Below are experts of layer 8 (counted from 0) of a mixture-of-experts language model. Rows are named router (the router's row for the expert), gate (a neuron's input weights, with its number), up (a neuron's input weights, with its number) and show model dimensions 0-191. Each number is 500 + 40 x the weight over its row's rms, rounded and kept within 0 to 999. Numbers have three digits each.
After each expert's rows: a language model's description of what the expert responds to. This comes from a sample of Wikipedia text that the model never trained on.

# expert 31
router:572511488502467543491522483484561547484509615491502465438538496530514431571496512518385519533498520437513478559463418536464518464485449480498572576477490518455524432488480426434473482495478516547449526458503475463529451499466527514564513525540474536548489504477439507519525537418511462534585505501571551545428508497476539463505491439505540539495525499506458435465526512498475478487433483504484537509436510495514555495480525537546413538450504519531416466533515434546504544451527515456468530558425495556509494487484556433514493432548452521500495426449455472528505427480469536484
gate1:551486517462531455471492461441494473454446519475446530490474523532521449522523548490529451474526559511468572490526452620459573481505492467548522423413526529521584569507530512470549489572459426542465557452505516476568490496483529555500477537475532509424559467462460502537517476507491476519498495500511491518500520518488455531560464435514533519502550479486470542466477472471459513513517418563472458502510499398437540456515407547486435501567495410519454477577496488487536536526481456593510438452484516472520518512565512473528504440484444530485537497519518473522509521572443508436
up1:547544461552545465520504498443499475498468469435441487474472593496498511507510585546458501489528573511502498450477452535473528521476483464516531534415536540443542497533521547545524473496514446548456526499520441466478557439521557541545546569483552505516475474496433540573453448552572449545518513485491485372495512545519545550543481476481470542527542512519554547420489509497476534578511466520456556481603508400459463472503439495424525494505482481562478472477429466493522486489532588530501468449489452516446494550516512513485518442524472498500475448510501484506472540436467468454
gate2:446466442503496485528531534544440495528586493485473490490549508584533516461579496481536476580547448512510519519511538489486464444500417482464477509474556526443495450530533470514539525578495483468492442557555425503447479473518515535502480458533529493571485536444540587453569462464503463558524465530468548544536455518519503475509535461450456479551468511449410456417570479521479474496432518452500483501487458479484517486457470502480448460489450529539504528463413465479544478468493442420525447522438557475463498471491426543534584558494505477472457454505532530476530402511536494472
up2:477451479541553525459456582513424519432530512487474488568517486491559494461540497476579580512482429575541416510550480502501495462465535536419444507520549537521491486553479528458514496577543511526439448535509549473485456528545574525514436514571537492501546522481512492467518455408525445528499476484483553464529518514576525495543543494473564512460527516510444513493496529541463547476509541461581505566517536463576526506473546465480510454553466529575523558495453454459496464480561483439474469533516494579484553438453539485616489531509470525477495470539507528490547491459490522458
It responds to: Name endings, pronunciations. Ends of foreign names before a bracket or is, IPA symbols, and Cyrillic, Greek or Hebrew letters in article-opening lines, like Hacıbəy-ov.

# expert 10
router:462437496424489508498638505484558525507534604529516534490544472559555515450511434447526448526409475480519476518538434458576482488526511513470508504529524543533534557528492450501545508505462570523512532460504538428487463516557447542546519465463504505508499545503495478444517513519434515509471473554565465525424491511458536541537519445492529500566553489459527482486467487484493502465513519455506512477492463528519520479476469476534512465458425493590445570491479528461517567447564486506463495516533561499446525557516572512446473480500500457576560428588435499502491546506593512482
gate1:548458533478554495493511506497475562459561537490466538496543465498532472493518488485531526472474496421497547523476466499544460529534552546493493540615573479477477473512516414487458554502602436509465419553470517468544426548500548576532519508496491507464562437470413533369434467528508504467494539469471497463470520471515539497440470495469481441438484440451588498521486502487491438483484537514499539505510454491428431549452480500498480507412443515519538457463513519511471489519515500517525473441537478479515482482498468487538550531465459475511474436499413476485436507536419538566
up1:449465492469459468468520510603536502566493520459518547485572546447559490467472538519552495488508476469543523557476455471454447497449545488508464527562559564483415494504468501550469596543582439524451445494526478462479429547530507504537439476544545540471541434487448491531466456474486503467509524471569490501491498519443502512540506553499483536523535467536551483485399513484518508498523453619416528574496373532475432505493505492503560466509490487525524460564511526509445521476468503546521502475525556468475483474510449471497503522458498542430564496469480449548485570496457494515
gate2:426488512490484553492498467530539496463431524506483435519421511592552518548498538510533500476478380516413552476506515484537482521441479516541567576497537527535472516493499477497543509477519431543484487454512509516511481501472490395543519509452519499448479516441526454601493480538473477460451515497512495459473445490478584499520513517509472467549446568498476581428488463494489466537520454495509485510531468549588519482469485542498495502528604481556494495444505587457501486565499519546534472488491412489490560523465553516569553472493468566473529425498564508493529502423485582491
up2:485442468526440449539491432508459423510497455448530445557479477484508598421563538474547543503502538463472481547466494467490473525573500454475481479497505460482478425503483556485454436561494517456469539583534553576512529465484526486486502521465533463515488478526473485507463547530549472428601557571510525517480414559495430525543579497532526512480504526458499487515542462508545536538453484543466489518488524546528566521437580476524456569441491498544530512533524444420482543552416464508491479549528484485507472496458485524487463565412527483543483552445499526479502435472484476498
It responds to: Clause-linking commas, copulas. Commas ending clauses and linking verbs or list openers in running prose, such as is, was, are, including, contains, often after "a feature of".

# expert 22
router:498536477525529555471482508508544425448512517484499443500513548552518440531492541551420491498521447475510453517421500441473517464504493484477410550530492459487453487561516504439546489448530497500603500437424482545467520548530471494565539533492513424535413472527431451498492537532434553493495497420563528505547438448522464435567482496481485465479492492504503538447446581548535527511464487487533514500404562493556481483508521571487441513486493537542546477505539474568479433532467488449449489524485451489538470492518505435480479388570570506475476518476449478507490474497478511532
gate1:480511480448507530461419485520425462498474560466529500509536558519524507512584501529556563423457498522517481501482457550565460478524538522548505584433539485514447503570457550464538459454548497497585512482490521467480544530503540518492486523494477490542491468429497465479553543505502463523460529503565484468542588504433511458547493526514482492511450469571448446525481550526448489471489482483474514453455496484412478531476584495596484494464499357465521477500447498443501549450538486541447543472529480553519511426506517516501497474606534478521509573483482488537468544558554483462
up1:569476515452473489499485539528455488490427558545451579474554517507514506498547489543420525415488438522521463535471485546455486460482497513516503591500541466468453497528453477462569490472493502478521474521449531465448533527452536476536462519505472463565493471398565491456514491508455496504507516512543466489527543506449517480603457504476501494492409540482499428462501574504473557475495573511433547432488505552443469513469522496545506544410497395455546490522538548455531554437482490430504498539488504510537528490529560469470430506608502497473542474495437455556472497518468444485
gate2:531466508432533485504473395486556481524479511549483447514564440499501464477521471545491486483497540466517499454502589495527507499511467407563545476490441496487515514495470510401493535524512498532484499474488594401530427488595512479473500488549519524476438538476446450471466526452492582515483525611428509493485401571500481552502482478461490512430453492426447531489454452487524502539526500496464525523437566518571501475481500555502512427550523531519476473489474494478535517522473424525479495511489489506438436418520493529504454498523559478530539505522534600476450505424504496499
up2:473603428522454527515480564487452559491499462468525555491398502559509483497546558451557578521445495459530502516421437463531495545489485529478471471484512531524504537490497467522615469438510555485487470539468502470454528527441538508545469434488575437488560503469519508502505468478541472439508513431613508488510538468471524508493490530570536504547499525547506466486567566469482558508496479470509504487470479440510533492493596486519541434421558528490507551491539502502507519467576519550517495483489547485553549518476485567508557471430500484518534474536452460519481416540491585490
It responds to: Digits inside numbers. Non-leading digits within longer numbers such as coordinates, decimals, measurements, years and reference codes, plus units like lb, sq, ′.

# expert 9
router:479462506488498568479504515493483474467487482501462551531502474444519523558472530623558566523543546492549504521535462527556565526488571483502465529552569512520434501548467502557505507551525496479492482432490463538472561553421492431534531515515519513511472599437493473450477491519527473490478536499573509477562551560440508550510504520582482487469570465423594470539524466512504545506514522526468455518480570480454450502433475456536443494445507548511548504528552521442526472526573442547507504532464489446564538466453461502476528558504490591472525490524468543492493525521409512451
gate0:516472523515525487567481583489519494501475530515545503560451533466525485530476488534482490613549522584535463502527493490535470570455542562501417529524474506463497546493572518523486436489553528505535462511411418518521491556428520534529530488442519480555505482445446541481547506501479534543516463485465454452467558471414427481500456494460504470484497489461485473477503581552545459513460607499499548497505536434463490454492507487522516463487443526552502479567590465475490512408569495545429492525499594523421491499522487516527509456465511485499563530473487532561549498553492500558
up0:506518446546527508543511444486504451464524496482515464428483480546512497490486474448530507451504451462501498534442508479413440477471527556439577502496534458538517543539517500495472547485445425526504576490499573545523454423510457410525495553545534483471483542443511511496485521514491491482502491522490500505496414445587534528526491512503514522525566478464534526522533398454513398484588437497540525529470519505485533492518462481511490502425483456441530454439420494541523474556428546584463474465550484512560449456501420578436477539509521580484449504462493466489477544475539477471
gate1:477476550506473544449486513498507511476425491539497479491546520485442503432526498545515489497538480473404567481523460467610486509497566503527492475478497569491440519540546467512467530545474484526566507478490497490526518472531517490470510481570514445440454476449448496464533518513517462493536437484513518578519430516509448484530541483565457518575543553430476483544412579498471493553477486531477553513526521497512424570485476471428549468538473483496527490536505550450586562547490528526462464597402501529588559532480500436481522511497465499540484441437472454590527538484519517534
up1:481498419492497487538470454514466481516504495466512486493542510541486495524476437513527551441532504495513531559475471548487516532542426513488525505532436428607549427459502475561489479492546566472460557421545441449507469433510537525514404464517525573521526563502419475505472506488516516449549553482442513466528509517546491570494516428473519475469496515511543424447540464548516557544399438499448511469428548476562517507456522505473455474496536512554499464486433455523471470541482477532463464441587549516491477545466509494526446510448459468488447492495528484416442520442516492558
It responds to: Media work nouns. Nouns naming creative works or media after his, the, a, in biographies, such as film, book, song, album, video game.

# expert 24
router:497509494549448512553490539454491492420509501447495561503526408528579450401545454486429504485413531519531466545526434404521486546553481502498471504556484442481545491421483507510525514583506446548549496514505511525481468472558522460500478489470502578463484451528443544516469479542507474526421448444484502522575530502487513523442497486451478458487559443516484499494482539505541516508517555478523486514581481463458521539483475520543457526444575586453557511492515517557486461484573497456528399492489509481604450478500490464513551414443557511493523505520484533468470502498470472470
gate1:533485454449509423556535517553555508502465535570537459494483461512563503479475494464512473500524500512545425478474519408496458501528506490498507522540565629490524432560497479489512524485541472489478532478471490491440458526496445491465479563559487504490449454555522523480447539476577476455440545515492454465516498490502527583439449498454464521471470521548541528459462506397576506527493475457532483566498534562468486487490506545476486406444522504490442461420544506396524499513471488526512445477508562461580489469495430542492494419436557465494488552534465480494542539522554529482
up1:502468470493519401526465504499559486520495474569505443571476493457565500475417464393504525578525534482510460539480473536443437491557460470482577485461483513504504474461521536487532506497479476482489503490420491545449489549527521509426569538476585541491518490533560506505581514493458551508463529489480452486503504545485516501449479576491467535460551520415552466546508435577481448582445509501469465532504577474496550523554445431472526545490502513488509568412548467431512473457492554463490539451507524471515508489514518525519549401509505480540542528531482457483528486542546572514
gate2:484505563482551452469512527488513577416525482549476514579568455544503524485551514518476499491448516499472552500496505454521519549568569519443495514569479535528547591464531503468475505435508454485509488487514525501415534513525459552517541504429514559582478462575440540562543456574502507525466531501521447448512535514477522521489435546512530544467508553545522514536536492530518524522555500407514482412554515481486544503464469466484501484451462530495459525504463500470439440475468478478473536440555454471577467428519496524527493419460509505537573431459490528480445487382504483492
up2:522466492526502526536507460474458446518474500538439516448471495502550482539487493514459572528512519501527475438538482554514468471585584502462509553521483488451412427465491533514425509517542550539508464494518522560506468533524519576496505458509542484482524546505582528497464544557451550511514440536440502501388403529507517566455525590498502487522567502492456568511430505471465580571461492529512433549507477558496503518535489453471542503436479542581506534494465497495502544484459531510491427602495466512463563484429505517498530500467453519487492535555532541452560585493515514477
It responds to: Leading digits and symbols. First digits of numbers and years, spaces before numbers, currency signs $ £ €, and compound hyphens such as all-alloy or state-administered.

# expert 27
router:540436568486444555530495508541507534521509507463512516489487482509447516549490484479502557522551463525453477495430529527460541447533492484411538457513455493500463560472566476471559489515428497522436512512446417498506491522533552523461521447511514543505542489494473563480545476498514516487517494484447499465523528437579515504436508527550570525467541449514457541414468459595458447571532455510446552526470466515482478450509484437515545538494540533454504529441444445413544466529458498474502493482515425550537423562501501534505507534442525471553536459435498385472584530495464524533
gate1:480477517481505522474482556461475471503495525539532509502484467463500556509496437468569513499515452491456543498592516519496491468637457464470535455450470489472434486516559457494487545478557479531444509527499495572579505433412495543554470481544520468550525503482480543502536417505455513533615505532514430426471474431524480553458521463523503559464543540528508447458434459448528544465407464562572455553486554505484495391496513434517530486528485507575467501465519512490453498449520520519484543469473548460567468451489481469548506523515511489526485539544536546555519477476470474516
up1:592468482426552477511516521504555490529508489541497487487554513487477493526473514481515483542549519498525564476517467480500526529541473502492526517528389437476483447493599472513463492535510412518455482517537490466435465449512523449493449516536563506527519511467556569412516496523422456534534550538500493514536498496564506573463436549565549496458433481530443424539594453501464496538539500451482526511509490485489505462568473445464457487577482519482513492542547531491519465410502449533491551499446465475546489540475526570513512600455428502542544456538523477458505589544476469472
gate2:532519532446425506486494517495550505473539489456433486543449519441545504412565533514505584517567561541424560470493500512549459488485420464495500485501507482503448532519453448478476463593484400492465475519569524526515504477546485520465493489476590571430597458440503547482547463491483532546434478474447542484480526537534473415537433472455527481505504493547487492471464503436498423519509429467531460469500498447530525476546493456531489485520569541505483460486597498414541490514502508468507530495531508436526501488594514447493523511470508522497539468502443453471501539501558482449
up2:473487511510529511453544487460501468485499550515506549468547521549463562518491525513484476516474497520521433528503493455493544505456509509491563481518471540543521554519563499563469480498505614480450526581461527446401537511488547561473535438533526448489496502489514493556485505573439421499543549526506439510534483432452545479488490495541489520476538548412578505501435511526562535503482586479479466547505466544466510507489503513464570533550498436540467559507431538474531523522556494459469444476503520396431463524475490437424569497475485500484467631549505515497520544451447507522
It responds to: Foreign name syllables. Inner syllables and accented letters of European surnames and names, such as Gros-je-an, Lem-ie-ux, M-å-ns, ova, š, ž.

# expert 21
router:510478503506477451445461495567413553530522443559423487475474558473497549468480524487504536484443566513514593467513541414475557532465459524498532445474552499515465503527535531459455519449427515507546445544534441445438461485500455484501465469504530517552495486418545482470470516531535434553521441456547483449589508538542458530466444505539496476471501487452529498514483499468499494471527504520444560447482474446479475451489530500476451499546475505488499564447505438552462573493475482506522461472557541444492474574485454485481471493421460478514632517496549512504454523411487436484
gate1:545462501417490535490508436589459488472562527522543531491511529469535490506476520451473491489554438556501421486568440506498508588552456467516518474548498482440491486486492517435471517510506494483448459504458497474547522485520545577585482606461533515510579538457469453455475472440441465420447533490569449497529449451504463469511461478470529550569497462457504535479557480488549498542511533431500448478505526475424504512492557512458431527510469551425464437501514478573565514495513480526464478504569538508452481436428550480525487501511501554527541541513536490549511436512547481438
up1:429488564522580557463535447430570522452497524501499530536512541488457469491543451553484435554502414493501510511431483488556513493530503522481413476507523483507482460477504542551551543526542567443482483504491530456574485524541518509482468474475412449490472512525484475549543516505439617507525487506495559564516471610543543492600488458442485463472528531451509526510468526552466498448503524506508537467471467547586499528487497541488539497525484523546558496526486600436469501478501496492489517508481502497548536446460476500435487447510521450585390541551514572473498532507507497529
gate2:534513480512568489475523506550459512475532513463523478458413497455503517550464428584525496545495491558525528514507529505545462433466460562493571561508453507446503471546560573483576526581541474494493591447431532453452545508435496535533516509538473505553498572441491504544514464479539500493452506511518421525537497500494405496459471607514512518471486485471540524491589486479471535502544536538510520439492476435524480419499518483504492523539533449467514512507503546522497478405445519454535526437432526498461555543559466476577528520497510469593536471500559505560499459466512484523
up2:500513498550449407466475499514483536533536514458501484525535498513466376492532507451554529512528458453491438517506482454527519528594460453520554498461491458488524549457476530425491505500461521477458522490543552563487414501493536544458497527555493427457527494489475481357576520504486452511563526524561548468510513460551531457492502530441544537496493560534565543451466504486541503490511484422537562447483492508564536516491452542487567480497507482568567471506503517497530450558480503502455527564534493504446547456578526489473475483579566494500500578531518557530516489433551539502
It responds to: Sports career verbs. Past-tense action verbs after he or was in sports biographies, such as won, scored, came on, returned, moved.

# expert 15
router:499548505524443542589451493486520500551521497465531505486517480537528506435441442457554531526497460479443486543474562501543530517463588476491511495516476491502453486513524483511575481470551601510456548492453414458495447602517490484463505413515443578530494525526499504533455486528546532560549460483538552443481478459598460589416534549497523568556438518538432514467531497494539461425522564546417501524514489529487474554478481467479504441504484467456495524526520547454520466534532463504468518426474477526542498494496457480486530539549487484482548511535532431513516494545468550575
gate1:484489518477412470461526517485470531574460594543451516432550470492596544536490546470477478498519482458533538460532520506464500523520535589561496532550504471488486533443494454531488467476504566519442509551483462415422561476453458451435514502461471470546449492479486502464482532466478479474496516449560581451471499519527480492426493523528483523502442551488518459482542562511484585500504474585535483563477500463508473488416481491547481458564532485526497543488567526566512458492540435495500508515458534548424482484507480498462543461382495475519574480408545488487497556519481544488
up1:493496466483518518493493497436504491502522481526485494484475585531475483513573491578469442525547472468451526568435500492467501495511443445521506482499534532467574477501539484519508505558562492513535544387510535506519547492527520496532490489477499527453497529470564427502506409452497510494535502558508498561438526547469537502504474478544549473446475508506497483535528481513555469485538583458466499532567545543467498484531474565450521490438591457503553501479429475403519493510518469485504426489542482529498558519536425481507455506548504526428395436539458485613458395527549454552
gate2:544466488400444458543521492482475492542579468463489465498462502533578427460493500526484525477502485458444491550486509531481452521506522426463519533475451502489438480521505471559493562568424511504435515576481489477531504475494507581441489484469503489477442579493453519533539494441512505453443475473409489474538527450484469553407439458473545495522460400471531493430460467448550554460455526579462458507452435493486522470547524539454490587426518564516472477537523505501497508540502444511554557512452452441529491534511473526539534548512504498473515513452486441541559541484546500490
up2:498540433585572541532460451500535544533457504538486470505475473506509578536486545447447495501490540518526518462545554441516522430493459502468490575527481476575524506493540452484568474506453369511528475507485523532429471562468498464486492464512535541479445495436540510539512480536427477392470542402467478560460546458461546464476495543445549542488567504483534578497460492570531568440515422473488556461469445493524526479492502448494582490535460491503504474505509500451496457530525485501516519476469414507541548535524558526527520456495509549507475525459492487547484475563460533446
It responds to: Mid-word English syllables. Middle syllables of English words and names after an initial capital or consonant, such as phe-as-ants, sh-rap-nel, N-augh-ty.

# expert 8
router:499489420487583534482437535530550537475481504413509459492497582421517479476572524513438473463488502436499534497475554533423517439410453553567560607513547508467508429549479526494531536449504555467466508549525528478500480517497451511531455532484470554516510541436444536457469535460526472453527518473558405506467569478494552467511548496529502476501426531506440476510468543601538513516479454468396507490438527486468544553528490499542495582455463508494507465511503506476479493504491500545552527451498515497478469504513538476548492565528518488482516497435549469504442509547442523441
gate0:518502528534506552523468455494526456445497492525492459513541539509544445493504457526539478515458470498489498517547531529526475463475430463475494601470513469464543534490487587423532509525481452452549556582565550487548474503558512531536442551441503552488417534503511554392577422519471524512437510489480452460430545532475548472494482479526524582527513488508482510460521453504471485522538490472527472488526475482427481519536567480440484501492569552542524514436555468464489449478492479451455535469501421541552505483443440476520581436446515536472521493464481463606488555467525545457
up0:508494464528526494514535551493492477533484461516502501453541414495558464551503529465508498521573488501507501531473451465477483515499495504557543429495564495526489439519534395520482539516466562558467431444524394520424517492482463461436530487566456457488512451494517505555435547506484442551486464461511534532519532451525469472434549477447457534447472481520475542487504551504598498485531487541489479510460548497538516469447463508465536565499485445445456546546539481570373552553523513516563426538466569449512542534504503544509486552509465497524462510523489610535543443514466481503
gate1:487473442518496495483539487514515457516410445465437493495508522500472473485507494426421497507532494537450572490474539452490540558472504513482534489492560552477433422472543519473437511536557501401572472503515538484411540449454470557496521612491483467526601511522459442456564480578455517490535531497508471508564579471475522475424475501546545562486435489557453568493551509521499473470550524538454505536521463501483481534511526499426473495478520554444505481459529486583456541554532524476532438541461526491543445473466483540447529467513508442492506531505514496538458471447521436524
up1:479542498510458383524468453532520435480458468555452468493508566519483502463527422436479564540476547541473529440509490504445530546483531586489525537465489510509492461501476523536485482484505510420494454509492538569465578509455507526516556525491464478483554513464473447444491501557450462508421456557458432517498565449539498494395493514540536540486477468512471480462537570527536534530515539491480484510502458425541506560423539524477480522457524511530541464446552569582426509531484534516455464425555560498501504479497543504459497518511480465526496575494561536440503408547493470452
It responds to: Parenthetical notes. First word or piece inside parentheses after a name, such as born, aged, captain, incumbent, loan, disambiguation, often in rosters and lists.

# expert 6
router:515535527519530500526475459434527556530528446555519544476520468493472533545495559534394532528475484477603484489437494539454519560511572527489499473467472444575490564408579471438496514536467498469499517543464469548533589497439567480510466541469568445466471478446483558462551504545502499497485517542463441478468519453506465480518525489540569457513528455504461548530584542515513464495505526514444551569440468558458495464520532452502515461590522446441495510483470502461476476466456531462530471457481467482484521616488480525518481506523483383544492524450509548466516475510484524499
gate0:555468534438476507420570530487586495450543457456528481491498541510511512514579541491484579462488485489541585484489501565520528561473496475517589439509538470469533538494506426465455544596496534503539512501456489560555508483533569528517543558578493479509530496550470547535532494490457536567493444522506458494522456476449491424496565477485534486405512452504498480506434561476494478570515460557462520490513535519435486475462563514614440445580471498497518474443445528535472508473552499473497449541528506479492455515508496538448547505516460448498492505518453499457525477418487511561
up0:539477556545507471478570508458545461493591500552516537530484496525522527559537518470412571526465478505565569467500563521532479551466514534509596525453545451527448487400523487479518519574482483514496490509493454504515534444487496472533550485533549503492484487500520612534547527577467506445472458490524431470495555454459480414540544514491580521509504477527492473491595597461554517550511509493496520514528520577480462453491509477564466417555458487508513489520513517517509455453531472484500487486575500536464473438449503521523540459497371427523500506484507473520513509457448475507
gate1:510483537589479487526467480510534561443491566485507454513460488524503502504497559470502475510446533556489555446475622497507528431505466521496469495554487442538488542444489542434504576524501553525498525558529540543529519535455500495566522511482516539493506537433458567469545422532453575479504462518439481450466589469464489514468453572533457453566468508474504508488492519429499477473406518477467496437459442535467441430492455528542548516570532522498567494478496491512471552533498499515593535499500502479587545571510411504466516484508489514556482480447469509516565474498559547472
up1:514446475475427447542489480416533506504500569519547533520564467454498500461515548469532390471564404526518560518448534527447506502536473566454443511436489509550447531550456488496451518487469524547497471550463571549503523532408537505475480511489428496472505525480495563598505521510535472475484500496415476516514462501550497512453516541514561547489448445468520436515507510537523506465464440487515518510506492560550520564530538511552524518559515499504454516476582380452527482550502453483514558490509569455596534527506478517464504464488533527543499550453460468491515538492576497527
It responds to: Spanish/Portuguese name pieces. Word pieces of Spanish, Portuguese and Latin American names of people, clubs and places, such as San, Los, Santana, Cerro, José.

# expert 18
router:463604507519498532522491519444544518467447559482504489466457467526526505515502490487470468535516615454543455485511439416554613455454507497550438483575416530458523530542446449471408424510498478513499505493550418568504483486429492507460455494449505488442530528495515497506444512476419472489489510527539535513500468481551450437542506505509506411417436436456489482510551538487439556514461531524484498580421518493541468472510478520451460479505540521499529511529513485446418509477548516492482455478472553456500417512446487524488451471547505487469493525545523508497488460510519530442
gate1:489555497536511419485518459539501445410511517542463489474527456517500431519469471512522516508550548550458492445505563486476488490451559443502489548463523454502486569496516510465476455467454480484527459521512511446528583431550464500469518537476480484516528499466501524530517526515424447564546479498493499530452449549660475524420443464465456504576509494474514511435446477472486549577559488489427476504421392551477572463445432498515532579564555475445483496466521486477472450488566529492494492493540485476437521556484482479512493525526535515503524455532544545529504464514511502448
up1:507424538501507523476461498450480513602555509487509514487456517498523478522502416494469595518477499477504476489506486441497524523495545514447509526497486477432509449554476507544490551506464502489499495535546473566514532578507468485569495455560417523521470517588575517540517493458567568464448508514490449505543509489420469467517483517452523532491519576487480543472533535553520437370465492457460553460493566434553454580537476436540483472536497511540495506459408523574481539487467506580489445524479462528487499502500495487486388458566526501512495522559555481521484530547527553520
gate2:480407397457443571560542519508556400492436536539448505535483508560483500500478543453507481483505540472521522556468403483562535534524510508535466509491416505505501482487560589476509532527449487474533480571547501559486451500493508482490579435529587486510541515487534508449530511516478559548510530527571439489484442482522511440556507483417525474506565490565503491516479523563516459485532485504537578474478467519444573474493522467520513476504468479514533419502521541493466548504487508471495531510553529500531470567519448469541564461539498466587528449502466519490547451441546515429
up2:473529601527547552481468582470438548508568475494484517416428537484512546557498533492499512472534472532537498444459522529437463466512461516470515493463504482524444525506418402438413472506547527492462495505486512423442486464501517542524447524535416471488508509518509473485487507475473537466486486484413501564478520524489529491465501513558470557501440434466444519514510464423496519520485526486560379570525548514547462496469531581506479474474528478487495571442462461411477536568474482525473510525510490511472515448514457497506491577440549513511527469544509532535443509497450588545
It responds to: Function words in prose. Function words and adverbs in argumentative or narrative prose after commas or "that", such as so, if, very, never, the, which, not.

# expert 35
router:545515466498490398491492527506519467492504547496527481528459427485542488539480480463551439443436463458498514523495494564573470555522489509503548422468601543560495543532464546525556470570473497406567463510467515503493441489462453494540513436483470451523527480479514515444484468533467512468501455457547520547546492564443492457593434476514493482534523456481436513466484478491435514485484476465505490509423501487537520452507479460483504452507415464463447471523527472442487565495523418479522494466535466557440559562502581508490503454506526436536630461553521465497470535508525505470
gate1:577505503578433473511591429462496454509442557463374490535488419446500522461508502544507458461492510477463529538531471533489566502537476444455542513432496464529471546517544543535417521497520488494560494478541499493472490486518478431458420536511525486393525528529534505458461431432493457541509500521502492546529544567508490483475484434474507556443538430486511515491474436485514545501434561578506470508463516528487484506472491538485488513486518470473492500513465508501583502494460525529493587517604461526538506451469524483435477507437479483478521468501544488507403417524513500564
up1:474512493554452423532481467428549520479471509537432430509506503503416492500474502456426515437551459471530526553497505557588541525454525458515455456434605477556501536536540513545461502500500523483555460472542468451496497502479605545470459523438528531503529494484448503489475441500519434512519450484530486454495584536582518524534549469433479514427517442492455535548485444434439484476480503558470496487526553543502426473572492603481456487463508544482485468495488470498545486488530508535520502509555486566447525481450523502453492446498522418511544476490510491490461481449589498536
gate2:415525545499459460529511489491477516422408469501476514602453549500429535500491458482497438420496485524521507541528393465487527545472554481524490417539517452465491422458478501508469506544549480491528506483471540506530536498400577457505435469512548487455502496501569454490508522525569416478494455490473521545418503507540494480443541479480496464533565505462512497471483435487434510477479582519445500514478468549454520512516541536464466508502471400526460431509551433497502578476515537523479483556504514425538486501529553549498500517476517484542503521504522592460470447453511527557
up2:453466522523515447472526509485466487455469537483456489526440530507514550521449555457472501475462487475522563496581468516456533535452513459615498489484541408457491507516542489475467579502554488564466472491505469521398404576487452512477492507503533483467459469488528477480502584480544444517482442482494586536439469498502520534499493498505475497466528565443546487478481556475386539462530605541472521453498474469459536556466462452498474459480542507505499498525488480470501573405496551515452466408488488504556555455444513501521488531452520526462502502421466562543487512473565508477
It responds to: Verbs and participles. Main verbs and past participles after was, to, is or also, such as used, located, released, played, moved, alludes.

# expert 30
router:487534491452465429509482521476509499406503512493500519607525579514454513437547499522428548469420503526530468471452481417497527471448564433504494483460464496465561517466469472442512579516541472495470524478524544483485529476528590493532464508440500570481479494534493484550460556526540499478445517479446508487492541531474426471545477529460431487462431522451522483461463581482529519537537485501482448517529525529467521579524473579575506520538534532490565520515547476536463444488485507446556440528531597460566449469525510525490556512505561573540512476533490407544481470488476513486
gate2:498483542531478511510485528517555471491576583482526547485491475482476486468509458519510508426468459544459468454496531563483500449443570554464532451528475524552533442478508501595497457520383486536468512545480487422597536490466491439421540528519497506519468460517481526477493438506503563465575504560469518539503473538448447468459487456499529506540510526543575494518508519417511477477615521550472535562533481511451534505510539581497432508509453550523532515477474507487454559509452550553502489481457478457474509435578455563542543499505487475533529445480523556517496517538478566424
up2:521580443517515547454550445457457475500429442523460466542520553484512522511457544474534525519452528447537488573465491490543529548570501511541470522515524499457498521530491516475454554465594514452487498445514503555415475564505524525543475382567520515498475554526478521499531561447527448553436512467505494458551488481549546492501501531533455513549490504475490573484485472541465514487377516517535476471482520493525442536439463424447606446460515412492436509460502472569539481487532487469475502506510460512530496530455498517448514486507544506471460547550539457497477440539474414556
gate3:476559478507527512525487548398451527504591475501485440508515482492504540449538502497497499596493474520434492406496466490486435506480493424527504476518585520525492552495438512496461505468474486509525461544472512582565528468506502497591589543509472468523512408566409446519595485459506495474495542505473442554459568528546469495547470505493423507451419463423533468465525491512488484470521488562524497453514519460497482525561520489512532454487489463498512458443474544502541490501534487391456520520493466559515534485593472486459474456557487524566488538519532509506497479469432458458
up3:544572549526515478467419531461470516430550488471511507491518557556540504519506468553460475509526457504504542436541473474563566507501478482540479490522572480541500466473499483424587504480452555555519485525506531595511510520515505544534600546551513505546516488506474518501465520476459533485524527477411475460583479508498557496481433513525423515498459475495524383469496508467493550537517497512516491462446530531484407517478521499490517522512562447430589515556499542535543473561490457418384489523539503479461580484545530519475499457458457482449528543490438508562493463505495457455
It responds to: First digit of numbers. The first digit of a multi-digit number, mostly 1 or 2, in years, dates, times and table figures, such as 1985, 2026, 12:00.

# expert 4
router:483513479417523521435441550493449540449536471499481476523522509425539470565467477574470521504534487464494460554489530530420432562474526552528404562494494490598548493540508490529521482476489517492521518523537555446506513480456583492493469424536493556493536470488471485533517488500473503431436503455546527467470434518566521543525515516503497566572521542525508532436492480523476521453556513500590531503515528492560513500469498549438398434566591471501489490489504496548530404463502523507538477510539528555612582503489522489556527538542481469530475512470495544470486537519517546510
gate0:524558494514493433478478517545458472525428522525511493457435451500547469564492515436466433510466458522465524492517554536492550476494498534555526501463522479563460495581435535485552499519536435491454510553555520548500475444457419529495537461510505501502494554431584464499495472555519536472585483533459437545493480594587508488488501494440566480573520525527501511503491461504473493425448525505582533440501475471525519569524462510448398402563497496545466523513553501526503465542500458494562492533508515499475502477519496414471537537485522524503545522494430481474495510431498550597
up0:553454524506430442503532461501473490533513514491503462533492482522516558515377429505484484471434486450510474483414577552490528462559490509422585472448573511525491493530489499518458541487507446528515527506478511520485478455444545526477491461518424519503588479448519552444483550560528561565474555491562500497417486495519539469548502494500559512478523509533505518491488516538447483439472511549574517436532492462428540571488446463513467441430517488521538430483487526485485482466485517462478518481571486564460563537464514455522452527509524501529542524436509419404484520445466454548
gate1:505565501506562541506585469473474469474493548545402493541493449477513542485494586503484532503483454513455471524504509571449538483460604481456487515521487476542529535507557484542499447543451541491532494408482518466516506486514549457533444448416524519477557465445527400515517520492419524544458540426505523528526494542558468482605490537536566505511493483486547475584507518502454520453423564443474479482527537450477474504473532575526483476480465447491469512507502476494519477481443500490485469598508587558493518595536503484502501472492540544540528519489426485470512448537475442523
up1:472588582532565548488592448532511491452473526521470524552504489511455432503475482490457508495459439515501546514519494384439490502514498519510497507500530563495453521552537490491514432488510523485470589492494465502495471535496497454515529547514479501524535479538522528500472523447412445447469489528439550518470476539508563474499398513546495518487533463495476519485517425483470456509596462616538503483495484467510458484519496561573460598451524444494432501577491515452489537438423549484541490499514498510507418522465512451465495516453510582501490459487490468422563472563463501470
It responds to: Biology word pieces. Word pieces and nouns in biology and taxonomy text, such as genus suffixes idae, -us, -is, and words like species, protein, cell.